From a checkpoint of a small mixture-of-experts model trained on Wikipedia.
Experts: 24 experts in each of 12 layers, 128 clamped SwiGLU neurons an expert, 2 picks a token, a softmax router.
Training: 230M tokens, 3508 steps.
Below are experts of layer 9 (counted from 0) of a mixture-of-experts language model. Rows are named router (the router's row for the expert), gate (a neuron's input weights, with its number), up (a neuron's input weights, with its number), down (a neuron's output weights, with its number) and show model dimensions 0-127. Each number is 128 + 32 x the weight over its row's rms, rounded and kept within 0 to 255. Numbers have three digits each.
Before each expert's rows: "comes before" lists some tokens at least twice as common just after its tokens as in all text. This comes from a sample of Wikipedia text that the model never trained on. Tokens count by the router's weight.

# expert 1
comes before: "\n", " ", " 0", " 1", " 2", " 3"
router:109174130152102154108111139109169163105129102140089144060083156121171093147163127159132121090074141182119144117180119123090164161091131161194154110130134196054108069062094095139149158121149141153126137131146166162089100105120071162127098090117133142119143204171080124127097108167120180147093151136057128111126131142116123130193123113095153098150074142115094114064085160168128109172154
gate0:165161129143174146103153146151138202107100146123079133103124090145128168175121134132133178098113121149099146111142072086122142128132092161107162153143092095145146099212154164110112142090093092082148143161141135100179122144166171123070110133143134150095148190115159185084100121157136113143130110134163134202144153153142028135163165172094103128142115126067111177171158090159074072172127
up0:151136142111136127132095162168100118151150074138102140133068071102112151107100162109132177133144199104094179163135054113153203124099168143107161115130096132124199154173116123074137093092112071110206152146167152155129072168096110142101138112133173079089153155121188119141127095130124087164101109142148096092106203113164116090099102120094079156133121122085143157169101154158097092133148
down0:137118136087108109089160138126050110174095095168167075107111142081161087086137149119124104164141165119157108083104171097110132145145145158151119164143146115091146093152127150133068145136166102172202172168117177086120186055129138160136146077121165123125088058087074076134112141076129091111105116101121100160117153182131158098099110069109100130093154124171171114092130120101150161096076

# expert 21
comes before: ",", ".", " was", "'", " and", " ("
router:188169150187117182109087182087126150148081160144126180124159075172131123140153105134092182121135136075102123084114084158111145148134099142128090071127133084131090125174145105115086137101130090124112160087147167130105131140123224182107131136149176099092177145078092072157131143185108068097120050152126154077120148153091119106153136170116129127145139079150131133059150109145111133140104
gate0:134095183162118113094131141160114102132124128144113035131076112103127114114131123134121174125085139134115100107134091139125172104124140122086154082042100080046119132126099185098185146102084135126124079132128123180138134164121110157157086142092120163087123157133196128154177127137148067165108082149193063150125141145111111165156132160124130157072166147143173107143168081099053139172121
up0:149123139154132167088100194158149186117125078142150131179114135122128131188106120151086154161158130087145076120076088110177127129128119129134136129072092129161152132088142143126084157183071084162111124143143090070169158108095151083143111082140180126093120132172145083104146148154203060101078097063121128119101177097128129175131142060189112101174123133101141104140124196117127112153128
down0:140167085112121110155173166116141138078159097173090163111146120110123127207106183191146159093149109091171071104136127113099133166132152122127207154070128072121088122140149105195154132122132079069098136091087087130128164138136096094110129147186096126133072164161062136163146127113125108141169123114166108083114091147154170083113087098178121093146133121118149099131126171061161161140167

# expert 14
comes before: "-", "\n", "S", "N", "T", "C"
router:175086130115103099130167135121153103151124151102126086133128133120116098037138146152094130137182137162137109115133082123100108152148123139163110122064140141073154076124129102195078106169125142090109122111113180132084138164147159103164160139109113032125115167107133165093157140184070123072165153129110135124157142118186139120141078095126123150107148224173135121119053172081074143102152
gate0:091158156189154124167115153084081087151110143190061108130146168154124170119129079128139157108133133157152124131080177145116122154182123124120094128123122099137134158126113147100194158189113112189088124115118038141129133134143150125136112113184065135146107204139134142128138106136105168158115138130181127186133041044159076092120146134117105165102140133115099063059126124098135115124135
up0:145159119171131198140098148115127129138081165138131073119172099119100157116113116102112110158130149117100170128116137193124099131131157129142090185110125037139105077094091179130179136191092082094113071131176086121138143088125152114149144088176114128154095161139140142198113095096136180151161130086174099108115122083197106088113133136086122186110123113167065067097088112105145150094112
down0:105106185162147124091156129179119132117136138107188108064146043156112070093173171134067121152153123124122164156125114169097173156146148129141123158131143092170118128207112102140158089120114131058122141183103078126110088065196129162138125146123040082131114116171141156106156142164150146133130130173149101138120133153121130104077123083180117161132174152097148142115185154100179110156132

# expert 13
comes before: "\n", " |", " The", " (", " He", " In"
router:179193108191152097132128148116136105124172094110087169142171120152129125136140084091099149092116108102089144167103122097138146161179077122163139089146169146090063078143091085150166166133150122163102203109113151121128155088120187175080124142084162154174166191058109192156065120130152101129108157101140155090124098129092096115127167128127150101157078154165109132147150120150086081106140
gate0:099147114095160127078163107111099142115126124177092121169100068102195083145078129123151133121168122169135037135136126140090139079092117071154150135133151129107136131129192164165110125105097122149142106210081112206176201135131130068118161060146179117160107142169166178123131155157145103146126140171154113094117127167127107141152111036129141138106134078126141158114130132097131153113163
up0:106145123095144177187144186085118235143102123152097196157110121124157147129101126113132136132151088128137069139108065103127141071057142125115127142142142156139179112137171098090118117121119166139129144138052123189132148137122147136129140110125161148130170186104109117133131132124074173140129115132103155125121190121103165172138133096138128092071196067115125053097052144157144102127184
down0:167144110097143118083116124152098153091110104097134091090141143189086113144137129145153178115143134181106156137103149112087096115119112109159125078167165102148135030111133190087162174068141076128060100142183100171105127128129152168169160088072085120121083078126062157155117165124132117173159126108160130109167180175146100072117106136141141091086063106141099166140142114152133150131090

# expert 11
comes before: "\n", "==", "The", "t", "-", "In"
router:068129136141162140143113139131145110090120149134175143151085143125106218136104137144138134128102175134117168148157146135148153094112054125162138133110156126139118116128145167164130119086115091160120133113118114124128114185142085198163108112176110151110053071099151153119085154090079093160081156086175112132127103084088166092096089161127096136076168045093177165143223180149123133135127
gate0:125132114112112153152144174143073166165163061130087074115106157159118097156073129084076099122117142149117125145183110133072140111045101173122124110114136147151110122135094089180133157122115142117137153116104213147126139106091171199180165074152128202142098107128136131164161142030187161130112123091147145087144097153150119143119087129135142174097172133134185130144158076143122142116149
up0:104150131117147143113062138094093157163131059116064119180071129129172126121117094149071152138102204102178115161147148141103135125094119112113152109144116093105080132160119105159153162129143103107147144122122163181151134073064205159125163139130097185062115108113130132156113136145157132067065132131165114077130125175146100119116161120112073108077138094134128141074182132195145159091076
down0:127115157154110162129102114148149121116070134149126146116082127114098121144123140175136107105130077105137109109100098096119136084186061051095141197138102131133137103155090134087138119110112149185135130108126140128107088096121131041108179152094113100123174095133163093092161193065139087143120095121095168090215158127084147082104116152093124106185152157146131127164066047159149101098148

# expert 16
comes before: "s", ",", ".", " and", "ed", "ing"
router:109119125115134146150137119082171111115123126132113136178193110139183146153155151143138164109099041058140113127095130094098095158149155111050083087201115115091096112183055161116118130102112169139131150172140086145105076124126163147106149152119165141140133118144176086089169177150164120134114099172067133155146149119126207115130093079095146122135130061113118106077103182120124115075103
gate0:146134134091124098120081120127063130087065158133040067179128124114096182154106138173157060186140159114142118083130127134161135159092122120136123166152154170169120132102161151141169115128104105115142142148115081037114111149074137143182143165127150099177061123186112151079135093135102140141151138136111104158161091096140170148182098136125063141095144140118133123185186110098120171097137
up0:116132183127118136086152149152062130059090150127053147122190142144110153138155156115114136092145097105124131132118102140226126160078130118084146093190154120135092125084126150138148130124092092099201094081127161203150141101048121149114142136117136114106139127149154106119215153158126121201088135130121143153136146148109138092161079121167078134130209136145127097120151139145138103185141
down0:079109088130163149178116159173118098146127168091123158065091182152114142066091186105116130130072226103129164124083143136159133161119087138086154115119124121141134121115173100154154120117148211165187146100141135127082124107107127134119177124219156099151123123088130181111062139137172187112117112091099136118101170119102096131157166183121112159120107105081162150103153138105104145122170

# expert 20
comes before: " |", ".", ";", ")", ":", "°"
router:141150110107109136151134096153131098174122085114135077100115119136126079168120139133121078117105148141084074198158166100089136158174155059135131141057093121100030143177075130129131143134118109113169140096123077128113169123153108112064155079126108095128147124182138173113139128203171154147126116128170121151160162177108169113098128163096150164139099169177131144098118068121116168194081
gate0:158151153096138075096208140118111117065132092066081111126112112123117110160173104111175076157186153075049116113077140122149153147127227143044115132126095162142121091136147133150159151148109118093132190122138106148131154188089142102095101127106126175106149190120148127075088132111134155128126119099116155122116081149166128154149092151120112160133131151149161117132086138105203113190123
up0:106151159100148097081155119154124092106152099067134055138078148155131108124154118134113093159173167085053144140137225121097166186193158139119133109133091151122124086133110131085181174131172135093128147131099119104091136129086124094112075090125106201136152129127204145115110134114112134100156159115106189079116128164134170114110099143098099093152171102153171091105094133160185141176118
down0:120120140102106162151109122134229068124115153149113134148138172200071152120169139142204088106142107093141071107097166064089096118143185132143075140126137089144112125130078095130177089124152123097054132125057120120094150156117176131172128155167145121144088109147101114123124127133139166138141144101100159164170090119132166157069149160112131162185136093103165149093104115157156148106056

# expert 10
comes before: "|", " |", "|---|---|", " \"", "---|---|---|---|", " D"
router:140102118084195090130152135095166089120152137112132090228112128135126085136140126180121068119137198181081158079138193107160153110057168147140084110113145103109137132159138098103086126154155123114150143111112179086112064088192168100133091153135113155120177112079118163181156110113108146098166153123183133128135134132127120173083116150188130173105089147095153137178138106132095134169145
gate0:183143138109171162113156117167135157156150183094100106162153110069135164100097089098134126173120169066134112206113048124074099158067120111080100126162117115110148135096128144122101116167102138140106162112166087130122126113184119110114140136178171126167165085130174229064156119140085117099154183133139129073121098135158131127087100104163074140068125100112082125123122123089150128145128
up0:144185122085175109115144145157133169040167168120122104156107108109147143109118164119130129148123144108199147140102110114100105127126157173072140107175179118108116167112119097118135174079100164137210139135111087163139107150169141150065078148171138084083130065111145114118137091170090076123142138144121192092153076110146188172113148096163060139107147121064148126113131060105150142125112
down0:131150158097132096135106083058105141102143162101131104161137177119136105092134079111177123125087100179163097108164153103101086145159100180129145156126103161097134179117090092158174127173179104128087178107145080071159110102141113052149232187163132143141166152172100174117136133116166107123102180123096130094160114132130162059192111098157132156107110116112136118103082083111114147117131

# expert 18
comes before: " ", " the", " first", " f", " re", " st"
router:115076140134105126134127146125097157087102142144160073160098129132147033130167067159142152088137057167089177083106128134095188109081181127098087113125106080132150147172097156145125101142120119165126170121159077095133164152104155092135123114127154171110152121212147055161128178098152162149088162112141104159126137174139080150176113104161112086133104119133086076095129131106139059150143
gate0:065175166147149129142120168162145102105146120168151142101147128141137164172173134123175107096172150113143159073150112106082155126103146136129141190109096103130142156113127126144070137235165089125076148178187137093108165139144104157136139120168141183110102128107109157077113147076144137169157132138096107127088149109164054181214101107115119128135079127159162165155094126090144199130107
up0:112116118141128138149148172135185119094137170139124160177135146108145115117171113117203145076175154113093127130130158054052125086163160124160112185104103058084131153174108170135104142137178144201102153143100137135038127170158087081135134099207133108148124149160143150154072156093128182151144117122099127168073113103176079148141147141133142136102123071119088113097121092141112129150126
down0:155140132100091120129203071121189149120157074056114113149066058151111078136094114129106141098132144152151130127169114118143128149157135144060199095110092180159109097090131129121118113168127134160139160120198099134142139114151133163110157171178087163121184114101111093140163084084128089160100104139064134096151147104126070079091130091139123168153126106115169129137179106140060128174107

# expert 4
comes before: " the", " a", " to", " by", " in", " his"
router:126110131091145112102096078146126139165079140106152143163145076064040188168143071169101138050188143104154139105132142171102051103132120150124130176113124115156115153119159199189104108140104124121122086191150117147168136181158128078120126122134130167108087173179179121126113100086121151117132121142163138097185089108154171104162125094155165122100154135128131088185145119137174139115101
gate0:115122114118100114143120165136092183106129165117151144158098116122109174121149164168094126123127150128154158081042098092156116151091131129151128136198063105154175179191096059097069139122198142113151148156062076123167157135118112107170111137086156125159175088170151130139121146128114159122123179115134132155094166074130142166121104132090064106187142116143106169095044101090142125135129
up0:173155100143056117085134123114090194136111142088175115103129158125131106174099118179101097134112139140117209086068187160161103154102103118133099121153060082137124087112098152140069157123123159150084088171065070079159156097068067142108142115081142113110125143157178147180102094101125186109131164146121132134149109108148117142113084105130135124135155183189165112123109098133136152091153
down0:135118097121116153085118103144128131148126126110195166101112206106154131176164072161083145154130151078090165146115191144102094077116161107102150124165139140136150092063112136156132155143169146171164110148138112076090070091132125120110079157109078087099065096100064183134066128157125128086113089181081146143105115114166163097132106159134119063097152170137135155133161161121085177156111

# expert 9
comes before: " of", ".", ",", " in", " was", " is"
router:083132110142135087145143204079103106113197181152085119134138110128105189122097110109089137127111138102143169133107191080170130151137137104155089107163126110107152128189075127104112108134127180084076136103080137197194155117141123140170123168132103114128138135146145090143164166100164131140143104090159172127059160037134129148103113120136158129136111109133112047084124122049115107119079
gate0:161115151139093121124163110109128156147153110086090134156115153181122080173098113126117164095152169094102176121119133099114181131130200094103114114202122100136119103137105112127127163075143147104140122141148125139092179129141177079151203112143158149143042164236197128167118118102169099150110095151134166195123137132167097177123064096175133127102125127130118112118123067082134156127102
up0:151095113135120119126149071137146173139176118095086137153072165119106076156131088080097116060143177117089132153177166091103185106099163081101087160164089096113122130130141129123091159095131153118158102139129136162146179149121129084156202114126152093152062181228201124118113134123154153131186091136159165164099152089146167188135076130165122131101152110153115152128096102129109148137107
down0:138134147162096106128151156126183173103122142140134111135128095143163053123095106142111156104081058136108158109123127153120104129106120155166054134116171120130188138161143150106105118155122131130054161169137121083167102079115134064166109119030121129113171100105104095084115166096180102176116126128164063102148128147144101108178140145127089092065109126143151188126110113199118121055104

# expert 7
comes before: ":", "\n", ",", " of", "==", "."
router:130131129166145149160165176084162154095107137160075161155179155161128178082110138166080171096160159094142134160058155102106086226181148128110110126111135089101064156136098118091208221153138122135114110102114120132146121142159120129132099141140129166103198129130121144109148133162072106150110128110140146108089135149151121176154175095078100132166138117145113188080151134151118108191140
gate0:142168111121156146060158134142112115090155101152119113091186169133216092191172100125163183130090076160179128097140110152103116142168140125169173127116105106164083049061114083101178179102074162119137083116089117108094151146125063120212203118143083134124104168151155160133137159139158099123112136182102151142144089112161164117166112103152132123126132126146133099138140128127128127147127
up0:117098158146116130107158125117135129074173186124110110179170137091169122119114096119158126177131063127130221128078088167141169107150122102075116098053081143133153124087159138117143151124073142161150139169151128153104144129115109065094126097121106109092098113171184133087176111121111104141081184190112145095119133074093104171126119138146110195107073110155176136176133095143167135068154
down0:114179147159133128136148147110081131096160100082106141110121135086159131152146155091138082078102155112164154171110082116139112122134072138204143105184166169123095204108135151195123154098179104126179135094156144169150204148152160169101174105219164162124114135098155199142170126138105158111167138167116158144121141074120115086161084110164167102155127119145127126069126127106105096161128